From a checkpoint of a small mixture-of-experts model trained on Wikipedia.
Size: 18 layers, width 224, vocabulary 14523, 14.3M parameters.
Experts: 8 experts in each of 9 layers, 112 SwiGLU neurons an expert, 2 picks a token, a softmax router.
Below are experts of layer 14 (counted from 0) of a mixture-of-experts language model. Rows are named router (the router's row for the expert), gate (a neuron's input weights, with its number), up (a neuron's input weights, with its number), down (a neuron's output weights, with its number) and show model dimensions 0-223. Each number is 500 + 50 x the weight over its row's rms, rounded and kept within 0 to 999. Numbers have three digits each.
Before each expert's rows: "gets" lists some tokens that make up at least twice as much of what it gets as of all text. This comes from a sample of Wikipedia text that the model never trained on. Tokens count by the router's weight.

# expert 2
gets: " |", "|", ":", ";", "–", ")"
router:508535507496494515608486531544495450520464502367487492473548578469507522581531515455594462496455456570500475501434440519464543503452445529482565596513449433464536494519438371520469604430469465452491506466520553506498465469474474428557524473539398535563502472526405483495493452531434496513530407494516478469573551528457514384504565417430595485572568577410475492507468439473641471489468447641511570444577448492488525440539522488555447493482467489443443483618430419506487501608546465460460499577505442532507503441532484458440461512503411556516463471531499508561591556508603504562456499468533562536513498474447472518571561485440558443561543432444490500477506475536403498454525
gate29:488567543478522528486550475450462526476517518543471498407516451478529529537543505469501568507559614509471566474504518569497443515405478538466459450526534508516553513477504619444498551516461455410433527542434525539497533381476368558535575464555529404471529482556571552590484480480451464429542405553525512478520546446501532446490546478513494497482531473596434451544544483397492429417531623458564501558570625473538464529495442497495539462568519578467488493541496514480572518500483491448507507455511434480492408503495546553478566413573568412445460505488526428458521498556500541565537550543519517556478462400518517484476570453550520424451487406418474519585410425562620479412465
up29:612434576473439487587520476525543513435525470466461539465405483510481477526512658456518504415556484415580461521552476543476552390451494545550532501485442550453452540569567594536452534534452537530470513483585483479458509599452473557460486519537523565500455438518554520468482490528614534465483551529432471510471414472486529428482416573494485460477583419423593538528520522525534608481553472594466425412524587436488540445540550376441618454426499480543491553390516557555474458477545516549460520470500447572487574514517530532555570541524417440431574467493568471460492525572535488433513433544506466435483478521537550503487506471487496523506480476475578450458449462524471513479444
down29:508532471471493585588416552556528500527509535483383469487445454437501495598441470532524384507451533427521511499454482463528477562517561452495469554521451516546561503417510516405446501527405560489427454480550382536550515456474554542502499440484531527511528542476477412469518541531540496543501519520515489521452485437404502461459483585642523402497588489518523503561649541482589552485527417481464509483512494531557636530432489553427558557447443441534560437570474458573515489519454548469570454475419441542437524412474554494531468610429559488508439513492521503535566524436427594534452506494542483504504476501567543492542475522452542467571524446506510499396534507531420404534460
gate30:446488575562525624579453451458495451465498486493544431435487519499522496490527492511482434455410541565513518502412509432416448528410456492522524425508451582420428483553441541476495538607496486481544515581463464533486426591497432493452450552436415573482526458597468525508562442486504517492529536491464526450454595480480528496512528519455501584447459529444561501485551500531545446469479436478506513509606436462466539576455497489529525493467517446560486575489471543533493407488548425524504481523513411573470536543472442435486587647574471534601520474529492592574546490478468429545539455577475466480501584500528536566480489539519515454478533519453391494495440438364650558541492
up30:588533482531566590505482439423461635487490480557450530452623500530484522456433474488519475444404479548474478469519564496418576503426596469522464500456500505423587443574438569395567526489397509521522516451518530532534497561500470508553481497492533584456475576517518532443444524572547487476482479487557532509482494424502528475444466433477575575573478550557557459472577508492501467447501541539479540481534504487499483471530520409546429397458379529524439500561539524414442529545503462508443451528484512479392549540416614589532546501511427580608467456442443481511567451488442484450476550507552581494401403514498523411493510527500559535526480401554475466439515534478424536518504
down30:527517496481491451550517453498459580455521549534505467521460448487453499495484462426546557483499508410424491524583495470489570445476564509506469454475499577503469440550470337454548544489555524573489547494569528413582539496390510486496401578451542439468517581574501471512494590464513572465463516545493592543489506515510459563473572495515461368412561457386454532568566517469526454492483503500462414505503545545391544457449446550461588509546524493523494552664443507484389512480458531443472654427463543484468564571461597521473495402503462478503464446541497472491524494553497481444480450514448427438540458536460498466486565519515522576559468570521501520462575486561542509535460
gate31:514462394491439547455458543515501506537455475487455459511540539463559549416463481566507532579480559571488460505461516554548606513485586492496499536483514488442513438467532402505599474395511518542581550460538508525491477480514478467505495527511503514490510530485464477453523444568467532634496467531442405492404549470492494491526537420464451480568575499506461551496421469530514540556502475504498631449448548517579522562456563576473524461524479481520510519452586403451368540536452492464527473487467528533424550467515471456376429354484505462443522482448451447524486469395472466568464575487461496495495616540596512582450536390586533534481583564425526539417540598543525479526467
up31:468520461495468476532477549479491546477517476562455484474495560522508479552536531483559416468476559488476428541432454607520520549550505573526547471620516505626564513489440497471431453470543535484552401510514452544549586501425532430462540500523523531455457510598493408539495493525531445459580481457493445513522500451461583421514583540544499418497599461493456466492522423569437456522436512539558449472553400596462504453584479521511565554497507508522483486544436536510515498520529559537463455486496490479493544418584492504492559474533521567500402475433439474549434386423519426499337638507542420575427411474520502457474601540462543423453544472441481517458450508516493482479604
down31:508477535525582510449555485521461464537488548534523502480425483590450438477501503502510495461462551436489462484567517484540401455496524525546446416468522579546465477504533495556363538492508548534424502531519602463463583559533405408541518535562490421486586496498531522486442538465492481483508610446443551479474533537343511523495398473447489516415427442458501533460475499429450548539542502418458424537508488527592578519524563500417537529542571646543415504428456563515506431536563476491462530457496425446485509610446547543554480595523523502492460481592533551445479457566552494535592417433527492433470532459524487499475459492462384579500513528584537446544464464449564505515527

# expert 0
gets: ",", " and", " was", " to", " of", " is"
router:507447531534528467576434486492450537436541603497475445492557504514480525567609472444518403438512464507549552581494477502408604541515571450514535554494483474474602537487456461501454499506498541466370475551473557480464483524439574450506466587468550486415521522510425482373490429494483499482404503542391417481502469502449460388534611509406576499457458458484414390497447532483486505520515486561517467522476504542513469488540600479519460504476532487414423488534546447497523528562526459412443470529481457484470538468536521496393488540541466557470496553550454524580547587538517499550532521549443555626527557438497487563580481589474461456549473539526591571522431493525492437399545
gate0:386543446599578497478570505573508569466468417485559518505565457467518419570436476440499489431604574489456458421414579469414639544546480554528470422462595507451530511466446529531556499462467505589435467511497559473475502506518445473508498501503408512559563481496497560484462515560440528499460486545537546520543428445536514581574438553469522442523434490455503559469403471531493489481516505464501503406427427547500428502506555576503556523432545498585538509466566533510502410535477487513460567452499452503500528492532499503488416475471491483465514626528488408559575513477436442523536546645618521497502508503412438601560482510469520465525465475507486514475510489539454600385465
up0:545513540449493529397418517491534515560542534453399525500370471423575488523550563557601477561531564515520461497522452428627494460521419600466490503457436446472569393471519514562500430474525438484526425505502587445587539503542369443472589536540480499586472439507621420539515478473375487547516468447522520503595464531496471458395448543520530529590581524539432521523453466617554515555470501530472590505521448488459534441426427467513456549530468533492511544507412481499433600480438540502496472497517521430438527466561488490546474503471515535495525511504459580447574502496493496527508502469515457476488467431544532386496469465489580521473468539464451522511448517516501474546614
down0:479426428518564484564562511576436520546440475509375540433505465429566522495536567490499555443409578613494569544448497465419466452524614439491506455480470444431535399504490564518543510536564500503434562431490513533473414514507513528556474476519472519626529630571526454556608567532525512449420588525470562512546523450569499516441502481496560533435534458544504512565421586532507487391431457543410389483463496413481526497530508590535496453465521526496493518637451455390517501434498546463434514506522578478582423550485512486492493523422518523532503529438427488516428491432500530494477461471496524495485538532493505502510542469473432563466570496443539543514459490548555493407493
gate1:440590525505482508476508592494519577489563431479500555518454464565513590549524492487569486531461461459425420501464558483395546501540545469504503494493525500374451508516511455453545542426484494608503548447440550501428534478497428543524481546575455519517530578573578510462467387613530460531468530543494461529526489462452408563590588580471532470568441423428476533474524483538521530517483507476549437523436403543495576458522510494519471475435496492517437475507479366429489562491460549481432439510477505564478500495494563576456525472538479560595467476406454531458540499392491471538438558521511463545565567550531500542487507383577533540466571509379395545481454494508540473419599
up1:438491552574444512537474502574484508463486446538594470447561370500489484553436505427506416488402486409504508571390518411533575538513649563422471451515561451518497588416507557456468510495414549528475496507473463475494460404469549483467559503475500589530484508516577451500452516543489377470511457476581513458520518536459593578523633388558480509534517563463494496567506581466520499472583467487462489432506487530484479595474506509540489510528553504459446484540430557568452525545482444508542471456490477574453557544528554514506546399570466539508586573525482376485534482469462408521498545541471481543519482592518433517464400542523495484499538521517469555498487516436551379490491
down1:592514408527456465465517571454482645534495462500550575551414482484442504579482489555536501546458545428601492379581528495479525486453521570482435481439519459497441434391467457537565528429475453575489550604455533512569542471425439510455463507501570574533502561578574482417473511491464558436502516489566519517601521438466574522521478507448474515407535469507526575457547469462557487571517490433437371529502485457516568446573392466573510460477513552462583526564542406515470503491467474524528559485508454536518568478496572476531502525414473544503455596443464559471587497479445492452418513466516487514516566519522475480490465473436487459560440575423462475429577516494456508430568
gate2:489416370558498455541509400460478512495475461556504556488465492468555493578626534461527497435469438534471519548469478504351469527457488448567585554535512417507411427588516507497396549473483494516462409496417571512552494508485529459516555543497499456471577535497548518470498546495480556558564504492488531511589483434544515521480496548482477494520496543560469504565413419525544545399583501494459421504432564446461477559551534485515527541512507462499555484419484536485576499544452482528435513479606535631507519388540551445477525540551599523471584446479420503586581551436500487494485640431470543556459518502500456515466470504551396530548454589488535560524465474467517442468415
up2:483558511460531461507466495500414499498527494474419443493539517400525489563468536553489417491530492511497473513432565480432569488500466385445453530589527411442461498550510404475498565444506528482521532485537549509547553533430490466528535514556435532490506504465440459517494464542372457524536525498521504465474548553514488478558564485524523517556549555494594503456622557533442448442470546556476502480473456327469554541489497456459594586521359533544445399472562416501497482522491487587452501439504365456540558533566553466447526436572524624513462516516537567561413562509568470495460511478425562489549491501484574432517459526512523473556540426518528532426533580583539401552498
down2:567615503515481448480445487413537465464486582359454446554526509493512548499547513523572627529477452499455548471525480613519484616578454446490537514468483575497546434509500566383505437431546598567497546516534491480443534451474458581547539474522497414500510406487452438481486481461522455468496404562413492497615554545554612447549511485540468557487499446541450450540526446521489556507556508439524556459496537508523498498524492536488474449461468444426548515572555475506412398547526480438529517473494586499419462529539462564528410477513359467482554584539536525423544475573550502493500552535506465478472536475484563514434592477465472531516467520459423499495534535453491437369504

# expert 1
gets: " the", " a", " first", " The", "th", "'s"
router:552538491542510527535429545484450540554462490495447468460454489467535548567514534486597477492529434550630515514468518552464519531437491574440516508488565494430621541486501411520520514509536537429420482428587542500452534547400515471492447463579423463553422510591379455431497571400497581483441405456472425469448521550442513476468502464462560482490461511412427407555477530459532611480517533565497571523537520571581462460518529557483398488476553423468449537569471439450525496549556394475467498543566469433508441440582554500477460454528495468462550533495459454587545536463541533506532479492479543547435518374497504597531547564426510414533529535553513539513480565488555480486541
gate16:579569520491412541468407458506549494524453463461526452517475523509517502535465557449480506456460491528471520474471461489363545610493466463529554502383461460423485543496481626566486515462511451523508463500507485538543519571521492516495437476439492491502445434538491454530532495386472478483413454461559573533588471481471428440582503476463584537526481473559468417553427518428566636446591525503453566524535516472619472464483513560574443496410382533549391536512496457548557485487566537487549592425528491521473506463499438486571453506440537417513508454546570520561467514437505434529583531516477466526483495411542450520425584503555526520593400496517585458599489452496515490525447
up16:495584379570558481506547493512522544495499460508559550543525473464591572431466518404443528521438557508545503450500535420469547567507518553514569537489517450407517535553414470510509520529532428465521491474426570480542434563414497523459476515508461592611474511402545555462484497545508562541515377499468548446462548405527541542547482529512550493557445388531520465573514504503434573505584554448535569505591440554629496621438506519490440510477512515571432531568591525541470511433498549439534479552468446472531497447483436496483436523453462464545533469353354535482515461466461468493530497509518526506424443488559420529413470529494518506417495516411531514452486454462486493479457
down16:467441510490466526480485533575471441421497599575483563478578461550456490468509540486481503396570516473436470440437518529465483482570534509630541495493569479594528418525478500486481458544491559558468453513535571523549514437536616423499568509482592467571621519452512459491449503449562486457510442460540393445551487472548465487404580552516467407554583539408447419432460448504546494452506463606499514434509509425545519553568485486530444502533564429528469500390580510490500556543543408481516408529493575485441525539544517457515528502586409553529444493495522451568488493506560579464399418573473491459548413567467562538480538487480410519495524459549496506461492516505444439469510
gate17:450520520480478440485462416569486500582497499500491547436511557413510609501542436477538479473484530610467403494475525437468507561555484462597407473480572489504473504505587492411567424460490487496584603448531469543434460567545506472530480509515504509534506445497532597454450581528490533442415427504511408541445449520480470558470429523518478443558446513424459465439534518498498538447550539588573539537551595510522493521471467502439479524477474444387530488481565469512561529475529507614603512550407565536520527513414455508490399503448491546367484488571519498591523511413528518496539454571522518511438466535489491491478563505459564422533403528520596600433479390485540491496438
up17:448534540464606514474483402477492462478490590540523464437473539512478453522572445496488497467478490488476539522483512532449438567447537498524476600619508487434526599489548449462588524511559475504519456586506455555455454463486581637471444561504515532569455549426488536499468511394409536455531524496576492522461455365485540392494636531576530420493533425533490469502411447518553487513449522433543547523594453531456416512386565542489542424540480433501548539489640508425534457555541488494555496522507524544550468493526522443518579521451528509486483451451506574466491583558491516443409404426527494548460487441453473541476439561576472559504515477444452487495512512415531493536522
down17:568494467510547460468484491507486545525479405430555491463478567585468399528433542496501520533515454525476424469493605459588452469566497459627555515516507517515459491512541562479542570513519476550483452493496547464543445637398411469520481471570460514466559509500477473437493548395495424512435436546570474488526494509433526537578474514555550518550478518470408456516509564474536484527483524540531533505464524439532559466433528499475427482502506468592515561254564491444527492522573447535458424529564543545470423452465455463514518540498472487418489550414491469495483495497575501579558519602534553511507392474497570453496419562521425517455596531484461544498485513572469426422517
gate18:489496524439532488507439551430508441456509486550469540534531525452461542455485470543539413554476509496544505468500487455431479538560502485442502476450558500569597403576612485472483581535583501537483570435518453448426576540521466587520564522526566529538426506467423499408480469494496485442464513496395460515522501433448462402497557410392482497581523489544493566497504516432645542475489491468499591511511485484542510448421564545490400514495491491518496535530512496466486463473466429595522495528488532465583433517517490450545349503446663569585483462563476442420543613429510514489606531516438546500472506457425508518517473481457505521546534545458504535440539541403536479599466
up18:526503551473529489483476519569509523527545545604463514511557416513460444592400412502456542417617548551506408428462507596426496430496372512431493480576473516560456590548510450528498477573572500486439449471559365494516480575503463535438457468498432500539514577527515540474411450469556493575516392492412503517544593519564561513513510527473497438458553535515500562458495456522445462514524534457593556447498492641569472493461503418482520457492505482556556502448588534474477405455511498468489551480503455508405500585441472443408508518489473573490573488531485475533473481482528535557531538531512533532463452504456624490523433554578546485538531517536543403465496498549481408555436
down18:453474605477478401563572506412478555555538479528475547535437421461406592598550462449413496530600510511460523486514466511462598484511553564543483566509467565522430528514481470504553517528496489524501439555484601471547482481472597424496572517397479561535564512486508505478416505480531475565485499525550424460524544420539577467515537510503472525486409528440490531421529494432505512469379501460501492481512522403541484492611615398418500497483579523490449406493508494476541550534490419477485518455480400413486549378559539500499503525466493483483497553495457477533508535591521475606481492356541499444452527430492501467540578482430574527464460451577472565508448522504568519520566

# expert 4
gets: " in", " (", " a", " \"", " to", " for"
router:574400490475526433571570526503479468522579520521529551460496488470460584501483474517470499507422499480590555482513453483509587533499435474530491489523432419431452601475460467484446524500461526457496472554537586516491391592441567458528439588545453490521478614540475463426515432567476540531521475467362497400463538454475533491452509514517479462510511388564503438521416488549524521516489515580506483528485512628619464454536505551558493480429539492481466525531487480441442545475586561410479398523546528566464658415579522473481428525505486543513455536503470419509440500482506567488574414525546539528576506458441529498516460517416436409506476540528512498525441456611466444476447
gate10:470469413426568519524477474480403429510566452520571432488546565620496552528502484526554449438400520451547457493497583403519435452495467587513506504489520582501477527558498562462515484495426400507526445493471519499463424422476487398522502551485584552428530582571483461552487454420572531540534522465440420465495551475471485429464517552503503553455535526550581454514435525544413523569519464609484521540465580472544482476499478434544501503451537538488605607570418401467561423500575518424607411583482496450515572492481498584475530502537542532531461580492500461450550524550507501610448487495466443477537466525496467570523486517448502520457488463411453464571372528496494530506497
up10:480514494506474396535527438505543425482468494467468449517527537528480439516484495528459482537536526552489466490461510454521569515570536608546500513455484446466485536408565623538498483468505553590435471531413512521561400501535440514404520495593443533362544477443474505528484439439474433510444547422539461559569483646534469433562572496543463568546533499512493471564447459448480472488570471593585455543546475490556473501496510412523472524452499388513511594497394423593473523419535634575542477528536493532509541484487481496555491566556436465650545472478518480489486439555498493511477401462498531515510438476450545566468494496473505386517548561447448522498402511530459482566481
down10:516431427477551491429498473517432505469536465516470497566516496503472493438545429461492497524500578483480489532490579505520539453464478557466574463529521524413485552473494441445537532448446461543555532510442535448532502480496560535492514463553475376406529573528513404481552511441512433463526502454486521472388521547659538493560421468521478438550528409519603548477527521514493537421508500476473476480511550549546571541593530498534592550505496552548540469493461446525459572499587417483530561618543417520530558496449483487497503520451542475466466449327444519480589549450497532524575450551536476430566482516439416450428476621470543583504631412484568400494524445499462486472527
gate11:405494541452456548486526435513503538422533491482556472450462567500507558535523453506456427543527436508481583524459437564501443532463480528561576483468460522407519503444464480443442479548534431454573518480500506393457503457556531524556472549484538635513524449550553465540553511437475469545549441490492575515514465482526540548532440410540436549531490477442536477459433514570597538575599484451456464541448577564434512471624465442539595480552485557486478424437598572502447643553451634518530493485377577505524517454503562505452440447518447571471531578513534584502518455420521562479532476515485405539545524445457455461482503523454473479531520384454480485492472415515464451490508
up11:538456485528548459483443457549529613454535419448474489462534535467440459493549554576430549385521508503482537472426430489457536548434447483532537424495519474467371560523515527459547526543506516562466453434505536661523528423527474419513620464532542560553515557512547516564569528554454548516470457564493576581497478618504469524469492555492601541527451472582442432490520443452411429459511500534511485492460601508554539410479546523491496538462484503499516459468493503500438519449490501456455582416418464472549432507426586536518500467426526414484463569446444513572497493605563554404507484485488435589522534520497532571450510473394489519512502503443443526505483533551565583465418
down11:459518499486431526496532487483515470519514465454512526559591474501411512521544522533494562483446569444466497528533454565533546476615446499424540473520376540578473554502451462517483487433488477471426504546597603520570458541474537530466502480442366452454488479588462518422561479428521429572503507430469487463514516461533533586577428462481442473421533352577427481494460520488544562517507491494589494531469572483518549467523464564405591579541503451474519463537512498495492467526487569505619560527451496623533521483481541552506547591412399449459497449411509492480469471470434575610502509475484467588504526504450564449468558489606442444459542504539454522502493419437431514551491
gate12:500459544538493486589425537457517434490492530519385402518508483492484529521454550593500510425472464480458474420538465505486533561567653481576509415496474518499404413394546598594528462473519504454440467545517509493497462510422580530570543486525479502451504383531497568456453470551527492490542546488456484429499536437469467480574468441503467482548505481574463488490424469511499578450449513599572532475512592592440603437471404434550593498585505538509489510557512435423497518359546596497560451529545457457481477490548483585475512598484545479447521520489574506495492540530507535476461606481538490543598465501501508519419501468522422521531549504483513549421450521429511462414483
up12:415538600468536494468457449465511479506448470528617476559440543447469492480520457464537517441590438482498530471481382468474539456489456442532458615539503529562497470485461568418448443490479471475498481476460580552505628527613471441478482612499425453442461567529448480471403578434516481506556570477444497552532489501462477428499493481526443494486550478536466512542547538428460586491530471510487474619505518515440590536502486501517504524540474540467461499502522608491560560467558531449438488466506486510570399541498477427576525547574495548479543389515526551488507436356528450509507472519555530622449490570654495515536553519527443566506420559484473426552547502443575506492446
down12:565450524511602599478464415578438535482486382509523487468421487520402556475532537524501498646467524502458458488500445494429541484488602493469516529480536488400550492605605493460421552498534417526568480515449623538415440520446534482515451476534456508486455486438543518535493496520506390498473571501460516500507534569535469501500433491516499448516561557568413447583494508539511527508399547487547458534533471519436444500526557443513417371493437509500504390450477459509517490483492500497550577572458484445483551498524570555498597506479455490427404431485506537579541486612403569503457501490543581583430560447474470559534518512441533412537505508479571450569477468511500535515528

# expert 3
gets: "\n", ".", " |", "==", " (", " "
router:480457552591511369582523404531508508563453552427511517489543523467530492491506505499588497497474473572565577396434499555431506457466508489549537634489527479521445519532502467420377484531542453455456410451450542469525480570511506382541441442448402476534462559560540509509482480484427503456508467564467494515499569522491541556459530418433514500524593514432499437516443561522583508462517433548575525439473564574594496452582619560553463528475501556502434527587485463449471514549555519501497446565528457422477499483457430417433546446478408504468420435470501436453530476424569550562563483514527473507571515493495546536477536458479519441610482467466554556552463521458422508443507
gate26:484413405448469593491492513494507489492543467543533411476549493466483460402498529386456522477457413575556493461478465528488521523509504442504519515421530428550507590426523550534436576486471454399514614470420452475602451516544511517491512510509515486499483511408553485484533529499523483519538512655516493523424486486452441538488554517601454389468585465451570504434459516500586499492509476532560532488487533524560521539477573521458501501459538429476453480551477477431497536516458494486476594519596508418540580378513490513532502426419512468631466481511493447405554523566573550553540582449453584490419513542573506495366484490497579463573485508552580540461522540468443492468566
up26:474513427443514512413397510611439510527495546531529527451530526418447514560535399494403471451452501522500477473470564489544539461615471472540499482556496453508456499554490472578469553448551580431458479430456506452509602583434385418488438535462636426464585557519488469444472519520484504388472426414476463489576445484465446558541560518511473442597461467476577539473505629461553464450448437523559519546495540471599519468446527529524550501505491476453403470444506545545491468507550544515542482420584471475497519527600535535566523513405487509452453426564544507487488483467517441542499477454546393555495520618519622532515521486504518546468454578533519477519481525508483492534551
down26:552489731514470544512507475564529429511514412419519462596529521502448541528480519495526464397574418568484494539507532604391544485516494493429542566530551569551600525463502593503495502444458444539525530501423508516454445477512506402578544506565416541583438461488560530421514506560475552514568467539526513504489511473536562434586475491484579494415487562478510520529431484517451442531418422476471489511536519413496450483529466390444510491483485461475447519477507527480455435399463539525456555579426502570542515519480417575489406536473518516480529531475563608444456536458481490445504520444388436530529434445502474515555564424508546439503527563488485519519457565527494538465519
gate27:514549578466415468581568496489470542530507470487550495564476479523525410439574464510465481447510539535533525506531482566579398460514476436563512556583480562587390573485459471528549447468488474537496494512466431514489507568540503495645482481563539543418461477528578474512477503502512489551516508500432480479415483523492516468496432571522527454459367519591478482456573462501432542409546440491466543547525462441513557563482482442534486512496552483535400445477492561528476559482551430496535497473535464506560485463529551300535513409402504389410477510553490355559441554430466497526401534483529533491513521520567468550515569496494517496522625410540497599478504469493520513497521
up27:489401392468446533522489522581454450484599393493404486456456458503518521459450418497570457463487468561519451490388409465506484479501407576538505504480447633425472564542524647600598388557552493509558426525483547482466478538519615422412591451543551530473550545428504518509515553466512495529553454511472472511500454475473464425565470550537518563446501489493516481433496473551491427516500639487382536441538534577598503504463424469469449570529502553508513519506543460467492476535506432522538464480510510486607502536517494471555528514487452500490528573471509590513576530518440489500585568500489478499509525447432502458537455581532485507522533467548484566511432389483498516470540
down27:474574553437514459504506559457464500498461457469495535476464483482500530464477545543573539507492433564519588382461491508553513510439483517473496443471514491458472534478528450489450545543508476481561565483492507506496432517491535544446471541470506530543579567555503430477503404534469485498429530495511515489457511607511485545388588475448592496508417395380482621568529532611488545452427501537452522429488566486526505352574572590507486497518434526480555497327560485567485515483412446454446490492546473538575520538567547447605487592554494565568421432458459484502519501424505509466491529518488486514555546568506508498572471495545581488542526379465548449441445578439486468488405
gate28:561544493503542536549493515539583532533417529575483494490502425468523479428597490564530500431451534523501476475601540487383525487495449402578518486463563518599476489563439394526449520475360552455461441572495517481554445491513523481531512394490401548421476570569491489444502431383505524556551401514527443531491491502499460529559432528488531522492502611505512459436455514508561454569534535536535482467531517518538428551512485416580529453498538520464493454501558387501487496445463442534444488504500508404529460465437557479600531407442472553365515611604490577490512402566490532591511497475509519483570470519483522573493457514513489513559422507473570503570448466484451469468497
up28:455529517544491462561521420448428623512455539446391509517494489497468488455486577492495487551592565476494463560531620468428606552483489542569431460507578512489505462524441455569390607498428425511439457518470581496476580521440501524404538462530562464487531542543476488525550518545490599563352513574551476418524429465460364469519550587510494444455508548551426556467478494497533414507464533467509534538448531520480511427507492447500452529483507503483569471456478513553545536467508424542502475565496504446484542490470436485528485421538448515448551561542483518480375564490462519447503557414502601556451439473408431470572536496507441567543542415528501543532510549460529451567486
down28:506541483415554457493542476562509544551496412441482461508553458558497496585491493546573544503395433449535468503476580513484499496462484555436565444601558581434440485500434539494426558518463466446501417455458579468476510477492438529508492519470499488514563502496509558452468565466570415502497584550604450589478532543521525498569540487502459491479489585530538436556458583503450429518403547460573450469463391484443509522524519460421493417466470521516583495581573426518585472485561585560555511457569491476453445485423487538531445404520451508563416610619530466550446590462497396464549524439492538527492511549525522477459541482416485416461488467511509428528468522455626469531519